config.yaml
activation: "swiglu"
moe_layers: [1, 3, 5, 7, 9, 11]
balance_loss: 0.00474
dataset: "wikipedia_en"
Below are experts of layer 7 (counted from 0) of a mixture-of-experts language model. Rows are named router (the router's row for the expert), gate (a neuron's input weights, with its number), up (a neuron's input weights, with its number), down (a neuron's output weights, with its number) and show model dimensions 256-319. Each number is 128 + 32 x the weight over its row's rms, rounded and kept within 0 to 255. Numbers have three digits each.
After each expert's rows: "comes after" lists some tokens at least twice as common just before its tokens as in all text; "comes before" lists some tokens at least twice as common just after its tokens as in all text. This comes from a sample of Wikipedia text that the model never trained on. Tokens count by the router's weight.

# expert 112
router:107152140117116136126123125115137121139095114116121103098094101121174149120126091151187115094167142143168157191168083148177113192158166144135151148165160139148096118086121164140110095168177151
gate0:032126102144125149163090043054144131041112103076172097135129156128158168147156140112122103091057164128099108216125080161096158132075151104082084128071150155126112115121118127150171144197142104
up0:083115110105058129134050102138068165100127120064143138106105186102061130139101127125085082105108144164146137136118104136061147124125227136148133183179100166128150068116093136124135128163115108
down0:104149138135129104135142170162065129130136101123129123097163116087174107103192092129148158115141150075127087110070140131105093144154162119072130144124097123124142095149142079101132146208161151
gate1:119156133182118083101139127113137145132153176116128098096180130111084185152145080124171120157163145152085153175115141100143172128145120154120138157070135142150146112197136134074082107162090148
up1:122136152093113107157105166172161133157149099093161130117097081112138144098157172158086128110113146092136116123119153200083125061117117092145157181145165123139098129090178078187179139115133146
down1:141115126135125111090097143132118132174156121075169113133151112123100109132163187049126168134124121164126110130126117192186123094073150089147146149147096162084153118123171103149194093159180129
gate2:205119109157170140146094099132118129098108113100153116144138190142124130151123106102144130078153113135139114117133111153169149164148151127135144109078142130146153187047094182168134141117115170
up2:166147117187090180095069057121151147160074091129139081164149138132153162131157146085148106074187142160149162150143142168181127181165140122089160115143161154147176104082083143123107156139158153
down2:157080106165194076108119096134086143130173126092072105170101123082122132121153107135153126160154119037129088121084139160093122189209100180098149206191191153176141169137154127120084146111085106
gate3:126108128129116076087104154074154118118160130048131157143097137182076123141086096122132100185135107122192151081082104124145118083112174148118134094136100104149139069156068151167089127124169182
up3:171072162135146093178087124133136145156121141154121075175138163093123167117123142143146085106085122061126141083150121112132138150155100126087097123119100129119041141136130116127107150141143099
down3:132134138148104154128125169131102073093151116167120090120150189085117151129091159191123157157149076114120114149146210162129103176101143171125163126091074171089072117114157126085158130142155120
comes after: "|", " |", "\n", "1", "-", ")\n"
comes before: " |", "1", "2", " -", "3", "4"

# expert 59
router:124165097162160114133105130121138140147085092100128111126121104178148090119091079147131107072167147106126157166129087082171156143146139107099126108120171161134125120116127101154133083192184133
gate0:144199112128154174139149159115160172155151214113119117138151106189095099128166152143090114156135143085092103182121153083085146066180213180117122146081115149181148065148167135136076114133166136
up0:128088115101131087138094094123158089138084120108148166105117061152148178143133100152152095118178132161153173100132089108137152171154104087146153072097187081085125174144112157159095130135129155
down0:154072106110110136177140141139163086094136154173189152192164200073150114119143091133136128112062119175075141089117147114140105190163158133077143153145090127138122142184176112097135114109117130
gate1:130098135043174126107056157125102104082104130130100104139070136145176123109125151171117132111099104196150120221150125153119111083091079143129147093114143136161147106111097155125111090196202130
up1:124063137177080134115111100106103200083139097143132132196068089165135110138120224162091114131190148142126133126124156104104121104106093074117164129135136117096156120134100134061059117208098133
down1:108107130192105153175143129118154111149096161112091126142111097132097198118101116074066121100137159108074113133077122115137153142094125161147141101130115133081128081085120104179135185100138128
gate2:187080131085168170092170155107107109175101131109117158161132113182180118126119128158162107083142107111147134186155084130120119147120144143211162197157151144090114220166144121091130111100203132
up2:126216127159123097182132129142126108153158163125091126116080155056119203198160187175143146147087186115169125102158104123197094056219147147133174133156049083149085136119164157126098136106142106
down2:125123159186129150097084146153073140139113134119130180130127146180120158044140086172087195136154148128103137168111129135110113145157156134108197100073136128153092132143165116178124136124123113
gate3:158121188129100155124104167160127126202195163091172138163165132113136100137087177109139071132160108071138081136128106068160144102117179133121203163140101057151109089119132097096120177078070138
up3:143143095101130163107160098137162113126115127168114128140098096135152175117107115150137131115166094135125110122189164105128149155131168108139147150101111102118066148127137186121100136173136158
down3:159119149178101162136116101183129118106057139180119148165165077158118115125128133173150163116167087144083129161167089119089146109126090158046117083074115139132114135143139107130091125143067117
comes after: ",", " due", " known", " However", " served", "ed"
comes before: " the", " a", " he", " it", " well", " they"

# expert 90
router:087134106141102112152127150125146128166093171091062124071089071183160140076145141132139095080185147158170129177142130121189181177095125113097190143159166151124101129105132141162103101158128158
gate0:136150142108094097159124104118111165109132117129084152108122149147110140164060137148107132153108124132082136140120181086111186153135135164157141194106110076114076137142118185069126131094110126
up0:127115176086133107168127137191121113085200141128148101105092081092136082102125157097169154139125143118170073100142140186118169158080109099115134126138157113127146113141131151109111156133080125
down0:121135172098149149159131144126163141178117147165120078101152127106101152127117119114102121168145126168133150160144064104135154160104136146117113102095100136161188168096090190133136095117141075
gate1:125140095167149133122139093054076188159149157111067132109067111137068105119103196127125113157127170061132117136127133135120140136111190130061153100106131131139144101148136149120077157111157131
up1:066149159142089105141143165100098145159149185122129108091083121169122188123135152121101116095110126099123114157107164140118201116074102169054069114111220151143151056134176067155074158157153143
down1:149155139099194141107161181140093120160123096062032133126180128068119100124108141040171119149093069151156138115146128126086171119100227092200165170111112129137097071128136174109136131084142170
gate2:127103083123158132151168128164073117122078160141107104112165163051100096109083109143125120092135114181102155154132150206148164145132140106148109097159141147105113191121186122106161116147142113
up2:175124120112155085130112181161128075079084162175124153189104159126087075138111115151161111138122113106114138058129130170124120161123125122176129130179089123172143094201150105153120142082126152
down2:130064122146135178141091154141143115148110133129139108170138167116159156134126157173166121125120072180080166092113178128061139048169146148170148114116138138061121125148110170115145169101149101
gate3:127142123113137102057145160169086151113101104147111148161075195139163123144162101145073099117102117111157115112130158110161108059061122148145147126110100107139098060147124076163106170154116085
up3:134111111131132152112130087085163128191070099133129122239140076094134111101077106138171109127072082124146146114117143098131103154178160118179103118121177141130093171129141143159123087088108122
down3:181080105114158089146132102095139113101168151121126081112174106094137074121139121099156131127137127074104155140117159124121078067123113123128133125099124158148189098147080140100114056101150159
comes after: " to", " he", " and", " also", " who", " which"
comes before: " the", " to", " a", " that", " in", " by"

# expert 82
router:107149102158108076148129081101131129144088120091095163105139086194159119130118120147166084097125183134159172179165105118181177144152129114066124121129165155158076166095146106137128063182170130
gate0:126073148104144127163125143133092139076095121157128140115097122146074085096136120083159125137124153108109145171146148089135095130148209165068115064110172110127079136134072158183183150128113163
up0:150061173066148118136114116182094143031188117162136138118160158166104121164117099120178124166119166118068104133134154134159098154123156116097132132064075146178144100126088136113144226085111167
down0:076042147125125139096157135150136149092116110131115077079177116141089114168090104111118112140107138179110220101114125101145121125067122156111101134099116112183089178127150082075070121107171107
gate1:079138169133153174085144085108109118110110108123125155090183141152127166107157094126114112112127101168116128135156102000147147134147188125218172195145134082149166108097116101165117154124200151
up1:129136136157087139122093113109100129131133096152147113134143108072136130110138176120125106094114054149100183137086139088111131149107080191119177117161111132155238100186085170139160138170110152
down1:089160102096161151205117158107156128101147135182124124133122101059111127149108068205131092200119124104135106154082135155148109177134131089103012132128152164143130145174158149126125094106169124
gate2:148189095168070119079170159187122208169141149128110101120069144143134078110135166111061123136144067125133071148087177086167173149134115166115118137165112176097094143109142110094111126148155141
up2:116171136132154128112118130114168089153118164134219121119133105165150149186120102149129127132104119125127223167146126138157137170138159157139165135133126102188131136144150105128131141169185098
down2:127165145164139063126138130155173179157104123175146114122133100165173120153199069149153111081111118160160153155217107076177099134113094117204135098097115110112114066120137163131169116146155202
gate3:092106126106154083126120061196111142150152090125081088150106141083122119142088103113159129102113074126123066180167147141153157116147130135135110121154091126065153126110104173119131059130110127
up3:090127153137129126134156088114119134164131119094132085174119124110116124136042122081113127165135125093161132135161142114155144120136093107147088183121093156085121154102148194129158070125113074
down3:144143103105145132094129074113139108123089159082133142146133134087163138139110180126113141106167184162142080150126180131150121176163150129137145139164097136157107145147173131123159098126117103
comes after: "0", " ", "%", ")", "3", " —"
comes before: " ", " —", " +", " −", " —;", " MPC"

# expert 63
router:063144105182121067128103099095112099174090138051065112046099097190139141102123124186125084104174129098158122164146128125175171168126149117113150113136181176133118149138153145186104137133125167
gate0:139116152102146116114203119091146183096124082178185194065163155090085134142152122120124160098140149161111168143188116159112148090066105104114094130151174116025152137130084122155175066099094112
up0:145089135187129148098099106117099110113156104117145172147086144134134093119153111149172154145064162061122121093136141078171094108183158130074089215131104169093124101138108141157189105177163155
down0:204131163157124141169136119109149078093094173160165102146110121157105133164126099136111159157134150182118111138113112104152132033176155129080139079139103102133063133165103096129139153117147129
gate1:103189110129191070125119141144188122031165155184100118107134109160099137121112242118080189106094156106108142148160116141114100106151165130095184150119161065081116129181136182097092125138111093
up1:159173113158146062094117169181153063131088146172086107189134139116117128143135211103090146138130117100108181152084137156103133156126106104107154109092136085076130128136143109211110177111066111
down1:122128169137099110123091140137083159151171097101077076075112125128134108155183137065169116164181061189121124172143124157102150157101193133192139101096138189098146120155122174116146095140095149
gate2:100116154148179182167156171085148131135118195160142112159133137159108084118119114182122139160140124106119125163153131111141184141091100166136125089149087157163089156170118235110082110165117146
up2:181140092165145124132135094115215152111195133134133149135116140125136166114149160066173105168134130178133146106150093118131102152140190116111202154106182109090125126091111118119142154167161084
down2:115116081107108092127075101171144156132106118119168109114131094085076101096110165134084117065166174138128107167086143151111120152149099163170148100075142105137148173128139125142133100170063089
gate3:117113150182138134100101179173123060109151181159145104138117142151118083189107176112152116068116097172118145112126150114128091082128180144089165130129082133168137128141135133131140156098125126
up3:138197177136132157087175158126075108167164149123161067176179065089152138139200133108130064175142173115144085200130094099133113150126152120131092124123171160112143086139158108136135124120124165
down3:112123118142126102100129121116121115191093108119118081088143117109092148114129177158104099051147145108152103150146128166093172153116092130119190161135119161101150101092114105129137130144083084
comes after: " was", " to", " is", " were", " be", " been"
comes before: " to", " by", " in", " the", " on", " as"

# expert 23
router:053169114129105096140151141118119102159129135076107111063094104174147140111131147150158124087152172137185119127184076117178131168102136146127183107121150170110103136103174165142116083249207122
gate0:103130064157089094200120126177109095173171183115133160179128086168141077130142172105119124113118151177062073172146127138139189115121103150174061143146138174081143121119129081132127098168128132
up0:139146155098136092171184140162137087127100148161175192137093143170137139144137160157079102225141132100085113171098112102143102073096083143089105086160123111126116134147193104129136093121135143
down0:151101139131171162119134099117150072122161126123152105174105127106151109125107083094106124197061169151156099112129156158064151095154121082118117197153124187175103080124124099078139146155134122
gate1:126136161152213174224140043107111085148087085114092155141096138128148029127105164115123109086099145171137214142158167147132138067190169095104105198208103129142145191124130155114108118136116131
up1:151139106096099083125171122179203116111065139148133133115070088144104074170161120134146167157135146119113080129079142097062156156106099097155101047140130131084143137124139141126120111093133128
down1:156144117135124168156093216078148081113134156113175150173056132081120089168058098129164101162142073135124139085156119123189056119140112120109160092116091131109171063102081139144146110063105157
gate2:132153097063128114066167122141181083133158209163087120136174107157103086165110122137071135094175147129163145109058094151099106154126131088075130159090187153142158145132101134209179161151167104
up2:105090145124102154156055069086077129090120101131162128112117220097169136073146122134124101129157144118138174141155150140156122152164135120104106175136122066118120167177185110105134172132067097
down2:113107090102108146155127154101105105162172099167166136096103130106145172131110149108093153119141123154087132036159166106201143125129158142112117124147078073129114175106138081084122105095113099
gate3:189102162083077135149141162220130099162139084112120109106163140116090143152071098156197125103127145112150091100113126087139183089129079103137137131089121133088156160084143143135112054047155242
up3:138134129158145092113144152194148144129139130109095143127162144134080107104070156089144149114123139179122099124079133146131158138123068151173111136069130123110154183122178159178055068088155133
down3:156147095112120086111169175089144201147155105110150122130130151064136132098188137119157133103139115084131115178113152131150170132119161105128177161141174167104077042165183126157159123166102125
comes after: "1", "9", "0", "2", "8", "aged"
comes before: "1", "9", "0", "8", "6", "2"

# expert 13
router:116146145131126114087137076130096151149102144120097145144136156114165088103130110122170099110141152164130123189174075098142169160157157143071144133135124170117109131109114155166105072175166142
gate0:076123177107105104129083255112146150145091117167156114142115109206158152121135098104113105105152136100126138181122079113106188143119102102164154092111166097153145060115142187151164110128123084
up0:182118093109140153122150123162132165101155141112116077150122182088081155076191136117148087091113138098071101151165210136133103172129134141130080124129117167158086169130108113155168125095134118
down0:144105092166144151081111107121151120159098101089071060117154126095164114121111140131111121053199166111076134113178095145085174188165142088184142144179128113133162154133174108173096122073155140
gate1:119143104144183123147134123079182169154140127156137139133138161137088138104112152124110137170098164142085117146114128189121135123147116172170139080137122127128135105104172150137147092114090062
up1:131180151131149169149080121155153156116121153162101195156132116111112105179173077115157137128168164097127112154196190096144115097109139161116087131122161103132058146173109121106138135119111141
down1:066119116151089155132117037137157102069120125104098136083172125171169062151143101166150115088122168114108120087137148091114103161114112139126131080135181155087134115182080107122122153136158163
gate2:173123127076153168136118078046105130167130217126085107123110126100123079069087165144120100137157111169111164176168084166121123113101152117171143104131151075167108138114114130114118155131085029
up2:115152132191160110113144071135114110088124143093184136140125176118094126147158171108147071140172088134184116121135129161164139147178140177069077124158113177145167135098105093156052106152108094
down2:127166161115103169152108124087143170104179105133130103091151160150114158162139134144078126107128103121074164126129170098110114105083113118151103077164207172165083114122133130139125137092118088
gate3:118155122175118127092128132185110094097112174143121135164155130081131147150101118138150100137194145161093084161145080111102100102070095170113155161124112169143167101123109108185133074153119068
up3:135140147017165100150152162135126115178119141176125112100148103124104145104157156130130124100119137182154098148123044147133169117110160135146099100155180149139110145132184092111104081150107171
down3:108127040150094122096120100132112114156119156119107121108108123121120115097130194132147096126118141201123123067106079121160168103119081130124161109121207142078143082140153156164106103179125121
comes after: " ", "1", "2", "3", " +", "4"
comes before: " |", ".", ";", "–", " |\n", "0"

# expert 74
router:127156119173116048124143151095139128193138165048086168083088131161134138147128119140149124120147128147133179130175100125159177166140103122121152154163164135150142124109140133140121108149141155
gate0:037112129138181115161107135091150120150134112053185101159108092183136140126064131125143103168094174118167090135078124138185082167062116116080098096174140112155142102131130097127085137172073113
up0:100126118070155153079126161158112169093164149077097124135121107138141088090071185138105116168138153104143129145115147154167154095075142157087083125126170099102178081179110102093139130091090121
down0:109127187116104114086094140167119124134147140164089179135147123139153120111128142076143072168084122074094149118121177165126175177200160103141079136096071159118162160135191163054142079150124166
gate1:104117091128116150137126160112195141094115120125107121099142145143100121174145089115138116129152150097099104081069141131117130108187123192151067115197171102161193155152202142097171119137117097
up1:103165130125160112144140116141165071153149137156137112229168098102138089111087092120144154116092088113110046116152141192167114151100143072112059137094164138128083191191134185100134139141103138
down1:142143128136128160171142074133168063144121161182141074105111105123137092108102100130098120114098134125099104165153141121151080127108093146123141157112112142151108190130134136152110127106187143
gate2:155084176135095041124227142148131132125130147154113152082123124120105087139116136086181110125100164065156152095145138129137095087091076094136121078184146161144149118101076150113156135148119164
up2:137109145127094059115127148122161105118199101069114172116202143187149110131118129083180172119096150092139153155138078185148122125064117058134095157131165133065089118128115089119162121099107130
down2:158125154177150131140137105124123119113096191124117098143121113082162169107144129086131161177125123110121132107135135110162095122148162177166150128107142148135132109108121107135108105116078115
gate3:145134154087136172090094120113136143080142104079149085067133168178117136192099135154136148108098106152155045100098131100133133101194097161165090155130169129114098107097180150106100072153123144
up3:098149102135160136124138081131116146092131126135069076154118149109138116128126146105120132113126143088165114087111180081154110169141182178103105127121132144115102163117104107214172149119147117
down3:057089122119152151125100165082160134145139150102199141119099128132167148173105110141116110140044143141132131079118165129158150149140176114149081079150152106141140100139097135067133104064154164
comes after: " |", " ", ".", "6", "5", "3"
comes before: "-", "|", " |", "1", "3", " |\n"

# expert 1
router:100178136152153121112118098138116093154083117093103109121131102150161122122108104156155116109179129140194183140154119095118131130129136156107162137142159171129088139089105113172069082179159191
gate0:075198159196120138122115050129171109122206100136102120092116121142227142170099133162093112180112161132101171116140133105130099129130147124069107099125126075140063193101177150168161118178174085
up0:083169156152165138120144042187175076077159149094140070113131154110219137093155166131152128143138141191108183112131091131151051083149150123083131071109135107085154165143109172111143130154141115
down0:118112107118141095114142097111103184100149139129125076087184119160082076133137158136110088109118095138113104100156083182203138124176150201113090191095141097153129110109108163158139146181141168
gate1:089184085129156057079163145147142103119147112087168105162146090180140161152128104148112152112114102148152119078122098070194118131093115151107168175085086150103125133137132112125107138107149152
up1:126119108098150055106163102184109126132120096172084088116121113070145151141126151096129164159132121155127076180115162081166098068128093191153153116062134129076055083131192117116059138089167168
down1:124147136125159119095195120125140192031155171119153109113152197119161157093107159158095125109094070178109128126095099175138146096127105139090098149077187078135154155145146098128157108174120167
gate2:147132162113104088126121107108200174107148082121120114171104088167038134092115136099166127076119145118144120124138130115143178106123092120161127172134122082088154128078123120206082147144091070
up2:103125152211063090114035054079127120187085145159155136158154102111119126146106104135132102160140144173108128188107122155113144118144085203083062068127056131065130112149108143091097086122131117
down2:083106140110140137117113124183111098142187153112055088150121113090097116092114209138147146109219111115075125106161107152077153111147122156101095117173090075114077150134143163082107109150100139
gate3:148209172128091128080124102142150100156151146135079112219075110138170143115153095149157128101122132128072152174139189114156143161142190144139078136172103149116158117140117126077136104149145106
up3:149027164178124131114137179073085153193107178104148090137123116151093090095135089119096129139147146156104117128099108145167105121141156168129180079115098159138126075100127055116150117171118058
down3:151118114176147068103132127149076135159135144176074089084118101086091145138109136119110191178170121130157079106100155126133109086147094156131157129137136166046081179150130137132094094150119130
comes after: " ", " |", " on", " January", " November", " July"
comes before: "1", "0", "2", "9", "3", "8"

# expert 79
router:136141085137126107121125113096121084179115134054114127128106091142164134172123133159177116123165152110149155156170115091186163141179160111097112133199136159151110149095168123125096100184128191
gate0:070129092104163120082172111192133193161134143079139090131083122107117120141106091116117081155106156137135140167098135102178156089204161181155114123159127118101100150133131085141096100142138144
up0:126105157158132136183098149138135085078093128165145132114117145066068125107138073166099109188122142143085174108078106130128140124079101083045120080026127120116137186146109128095147150111136157
down0:161154143129143137157117133142114124163108141101078096119156074179187124089121154157188051125097078119133107074140121092138130143128170109156152099144112106088101156192121113158146105108175140
gate1:142170135103128153096104155008165153146094096094140128152120178110084094164107120100120174130163154185128145115127142064144155103151155213145102080126084136113154118101145108146150079077122127
up1:180116150161145122105116139147099114107076130148101121166103173152130153123176121128129142079107137196136135060155079088157105154121143167139092114125131137055169130122099139127127140149143175
down1:106058107111102119113119137103182109130160134136082164113104180089149116125101144156133111128093131182166147177137160084146129083111141107171129177127118070108131083138142118080116122155121173
gate2:165150079116164142141157115105153108172088132086128168127086133078156097142175098069118211065183085053141116141132127139130142172118160106074145128165148149149151162139166130119189101166181104
up2:087114161139104147094142181099107167124134080089131159119125096124111192047073131101110138088137151181073085144134151087064080115089115165120119133186119088128172113180069141138127142148095162
down2:127102127215139134119136127143143054154155158148098159173183163136085095142146136136093178156115165134130146159184111163147122113108103107130134110136110139110095238132120110130133100165099114
gate3:132105106164170131160151139102112176117130150116115180094088066171167115097142111094202157122112140158157086124142151130130163142093115085111199128141121199149147099065107107131122171158151108
up3:138135068174118138121135156138103137099161126127096180117136141053144156110208086091144125108124183115139064062129146143088169127187154066115142136140118127100112159041134099117084182119098120
down3:104151168179177078151097139127098159122107107127148225104105122186122095115173150156098136089105145169153143126097119152115082162116127180128198150156105144096116123125183134103136139088135120
comes after: "–", ".", "0", "3", "1", "4"
comes before: " ", " |", " \"", "0", "′", " MF"

# expert 62
router:089170063160118113116095100126142105158095145091082138104126099155151109116170119129160088095144147118120193152140097067162139172151127129120144129124124185116102113114135111127092096176184134
gate0:118141089107107120192183066099150198175138200141090149116095100103166165130106166150142183157207146082129128137124106141122108076114112148089150064169067117096069105126173158093180087132126119
up0:170077148136109101117132081075138119091186140108152130099137131107167055147109108111060188165152149134145185109105109096183103146117131042118125106081140150082140124093150127126148150071112115
down0:151126115137097127170119082067123154135155140177117108098135142197137072137128129084145088077108122144138188156180110185049114077165118092140113111144088134087152112154144138138131128118103121
gate1:093179139142129173085166171171163134171078095148117090118105069110095078168098061127128075139137106162147148146099134141188096137132168145132110212116125164150104138118147119137146152160149103
up1:135141140146087123064153143097107062094186081119154102115119137087072166095079140110122228137150146164116103151118120110141108116075130148147111098147067125139094171137137072136097108150132138
down1:090049130140069156088084098187102131170060126131090132167130048135154104147124138109097152075127106124130141159181069179115074146122091170147135180092133145108122160172096112138147081117077141
gate2:192130103118107188121131219149079141116160115130100097097173102124132118099145166146095089100126125110151105158099156099214096126098132053124131090211125140172088096114139088134115154154188155
up2:138186079137155127120063158141150120123120126094093098095052089163140138125075087125099085123133087104174101137180124104086150148106193125098127077086166110077113145165113151135107134164132089
down2:106120086134150193088109118109100157156160131159085073120110104087131231156153142116129095112118132126087115175115117116145147101102097086165146101124108138177125135141107082141107096127150116
gate3:137156061114108104106117147096131154144117113091125159107108095140115102163082107137111137147131183107154094103113162122173131111056171122104133164131129111117125107127141141192090190085131108
up3:132084116155162148194144130127095129132090109194069119143181129087179076106136109159082126133151100068081115156098143064122157121103119128145128095099118115143119149110085118095115183066125130
down3:164121149155157199183139125132088088122138078129126109086159184111132024181204127146141104164106111132127099107169194097177103074105110085100186172128086175085146143138139105102126155122175142
comes after: " |", ")", " —", " —;", "%", "6"
comes before: " ", " |\n", " —", " —;", " No", " Yes"

# expert 14
router:109165135131140090095119096116146130151083129100084120122079115192174146114132106165160115118152152101147155117159085068174124166107113157097175122137161114128135160110148124173111100191145140
gate0:159106166082133101118137097094095150126132194124105112135116163153132140127110113169061116126129113185093101133056111120179093161078151170174071096139122129112097099169070166106132106185101081
up0:143145128114113158104091138137134124130194057104138154126104140127126126103155144092191154074156118110158107096184123135083124096115116080108130145196150148153136122126170118164113195077119129
down0:132123093158118167096146113161147119123155168116162087134119133100134059128150097146096081120064156151118077098115162160096088041123199104136094122153091179162121121110148165157196130066166140
gate1:121226151174174109146138102151152146144139184090141147123116155167150125142122125142182132034108121122154148097068120080147146176145104147153109143169171115173146118123125094151081083143130122
up1:142103107119129125137135115174166120100128147151098074114100137100090175100187142106151099126135179097118134116109112150092164139132109140104121141051138067117166120132103144153103111082159152
down1:150162113097097085126147141186145128132162126108141129115080135138155168124186142115115139136127108133172133133089072174103115135097129092141190128100116169152127120127129139167150114079143099
gate2:135185147149115165110156081083167137118146186118130147167149166109071174184101164120150117115110102110105178105140106116148125039134091158068137128131142172046149087160085250157152121159123102
up2:165085139110125176113097089196112156133149118148149131135066113154162147109100152084151129128058193125157116126105116168117172086151101178133186129157118131139107135123155122170141151111112123
down2:146150140141082104082148152140140108082083126180178079108133135116083085163134077101133165092169117127070123143161159069097154098127127108074125182119141150131089159103172150165106099176116148
gate3:073158127132173075164081129126083135133062106085134098106184075155156127084101115104109129111119125139128123081133068131124184119127069085101145129108161119178119086097087141146148070158093132
up3:116126087125104110152100128109139140148076120148127091135149135085180108112208140168107093132201143051145132127125114154103156142159099107173108171166092107143132196044117069151138162191127083
down3:151138085141127090088138109089137188138190169217119092163154116171114178106098149095147130122194102134107114184149110150115122095166081157164145169135158113183167142139131110126140140140132116
comes after: " ", "–", " (", "/", "\"\n", " =\n\n"
comes before: "0", "9", "8", "7", "6", "5"

# expert 103
router:072140095145096071116154133088140104139107135068123124078107128154153159119163112116159120092139145114164121172224114109167125194119130142132144106161136136125083120106112117111114100200206160
gate0:127128143159136104088111153105126153099184099132126139104118157085134132088124091151090109093074087102160097194090096139155081201098116116142094171191097161133172142118126158169083102066141127
up0:101086145144129106158066084103095081144124145142156165146087048131121128121208142117123134118109174072174089134149221158143146113159131157094074128110088157160097056112149078092186157173125167
down0:127192149173094123187117108171120110100072141145127131123141160139111146125117127121173098085168090068082110107143171155073163135160116137169127101145166076133101166050140109158136160159098116
gate1:140091117160105095102151056156140128164170080138159220157144132099167173144177120150079146119106181042132079097099158047144120158105128152102121089219097117116086151193110051198121078179135142
up1:128078131119091096076147148118048112101163129162144118139132073093136125103081132086139143109071137099140070178220129111184106117070127120081166172172095134090157196172072109097123126144115107
down1:114123129076176064167132050145141100103199100140088170124147110134184149150142171102124143188128095108166136125095183152067084161182210140084085178140180165158084151162117137117149173143143110
gate2:073157089122145164135093155100099152134148115126173035051163134104089145121141189145176113116110084102071129117155148103128114083100118147141159155138092122132212162097098117131132070153151194
up2:133179148103154123119175116136128077120114108136100184135128102123120148139081114118157192123159152111135189164133119159155073167092119171099109181100095133152141101125073113111094091160103126
down2:099100089155185124142191185167093088145121152093074146124132137139061160107141099096188140133143113109121153109113085145148089115139160120096109100137044110144140137108121104130110080111140103
gate3:085138120135119112118132086183117120114159153140099108097118152117120078119148144117098155194138153090103047117124129140146137102120087141095069165191120158092134155202170165105131117110169124
up3:104136168157118134118162180094137088147184150109162134162143116119164112098101074111128111123087146111139116172137106159117112169128124148142179141202185107094106160088124152069099134125167108
down3:114141129141102097130104096144127134107135089129109153099160156108071103066092118151104132164077154122092083148098121130220104127111149139110117147108155190169158145152095153155112146152158156
comes after: "0", "9", "2", "1", "8", " World"
comes before: "0", "1", "2", "6", "9", "8"

# expert 44
router:104131120100120131101116108103125094162082116064146125147143115183142151119144102125155095080152169144151164156172135119138159184163123145135120114165166123151100146115144086155110078186165169
gate0:075086093128134178133114104103151152127154097107111073102163114135123137180085135117136147119149126101120117122126132174123180159148118115142081137150114202139125238075114147215113147115118143
up0:153126125100101137158124122121124143212102174154148157144212131120104126120140141119118139153144086144108120112146149123082123052077158146165155153082110095144123155139091162178105115101107053
down0:170104113073129114179105121118068137124134137071072135141095177089129114186144123131160168105180133090072128113136137056107100124134136177116138130169144127126145165187091106147100153090173127
gate1:175161139100121140092134146147169126181078099129142083154085128086201153128137101142138127114102097163109119095129118170164118181083104136161127102112164109181104162180139132113136140127129096
up1:089123174190115163132184107122098100098156151197154122097197150094095135095121157103091083140255145149091117138091172154122087078181113121148138130162084163122121064035195147109125129131099092
down1:111085112144164136098133167168144208149083121068145154168136093157108128054122150110122171149145176143109096156125075150078120153143070110150109037063220149168108117119126139153114138160119137
gate2:111109109082113114135102113081121139184101106165163155179214160149162129157127094128091085109133128135192137164135098154150163122127129128102166184054164132101109144153143171136071125135072113
up2:143123107121105085145156134130119192135179162166191162126184103166126109163115136167057109114138141117108181119105123146146172110157102131146136135073181123068141088163134160131098172107176156
down2:156127155145086128106119141143131112099148156174149145150141061185134164130145168180110091115149104161091129104124132113162153164187162062185158135101130118131143109177094091172074125132080112
gate3:106107119093128103139133101146093150145163132132111155166121157145155162132092183039153098129137148149114121093106100159098110049195097140162106090133159156112083084146085121176100148085154181
up3:162081122169152185167095070176110161147123136149156096152165145095143082119147130180122131120192129126121145114150153097120054184140105178195085089125119097062139160060103094148131117139087150
down3:139152130124154174192154067125144131137156150103073218086186148145130096152168149175159114106193131180141120156166107142094073089137185098144125166174038103046166183113156145127086137122105170
comes after: ".", ".\n\n", ",", " and", " In", " but"
comes before: " the", " ", " he", " a", " \"", " his"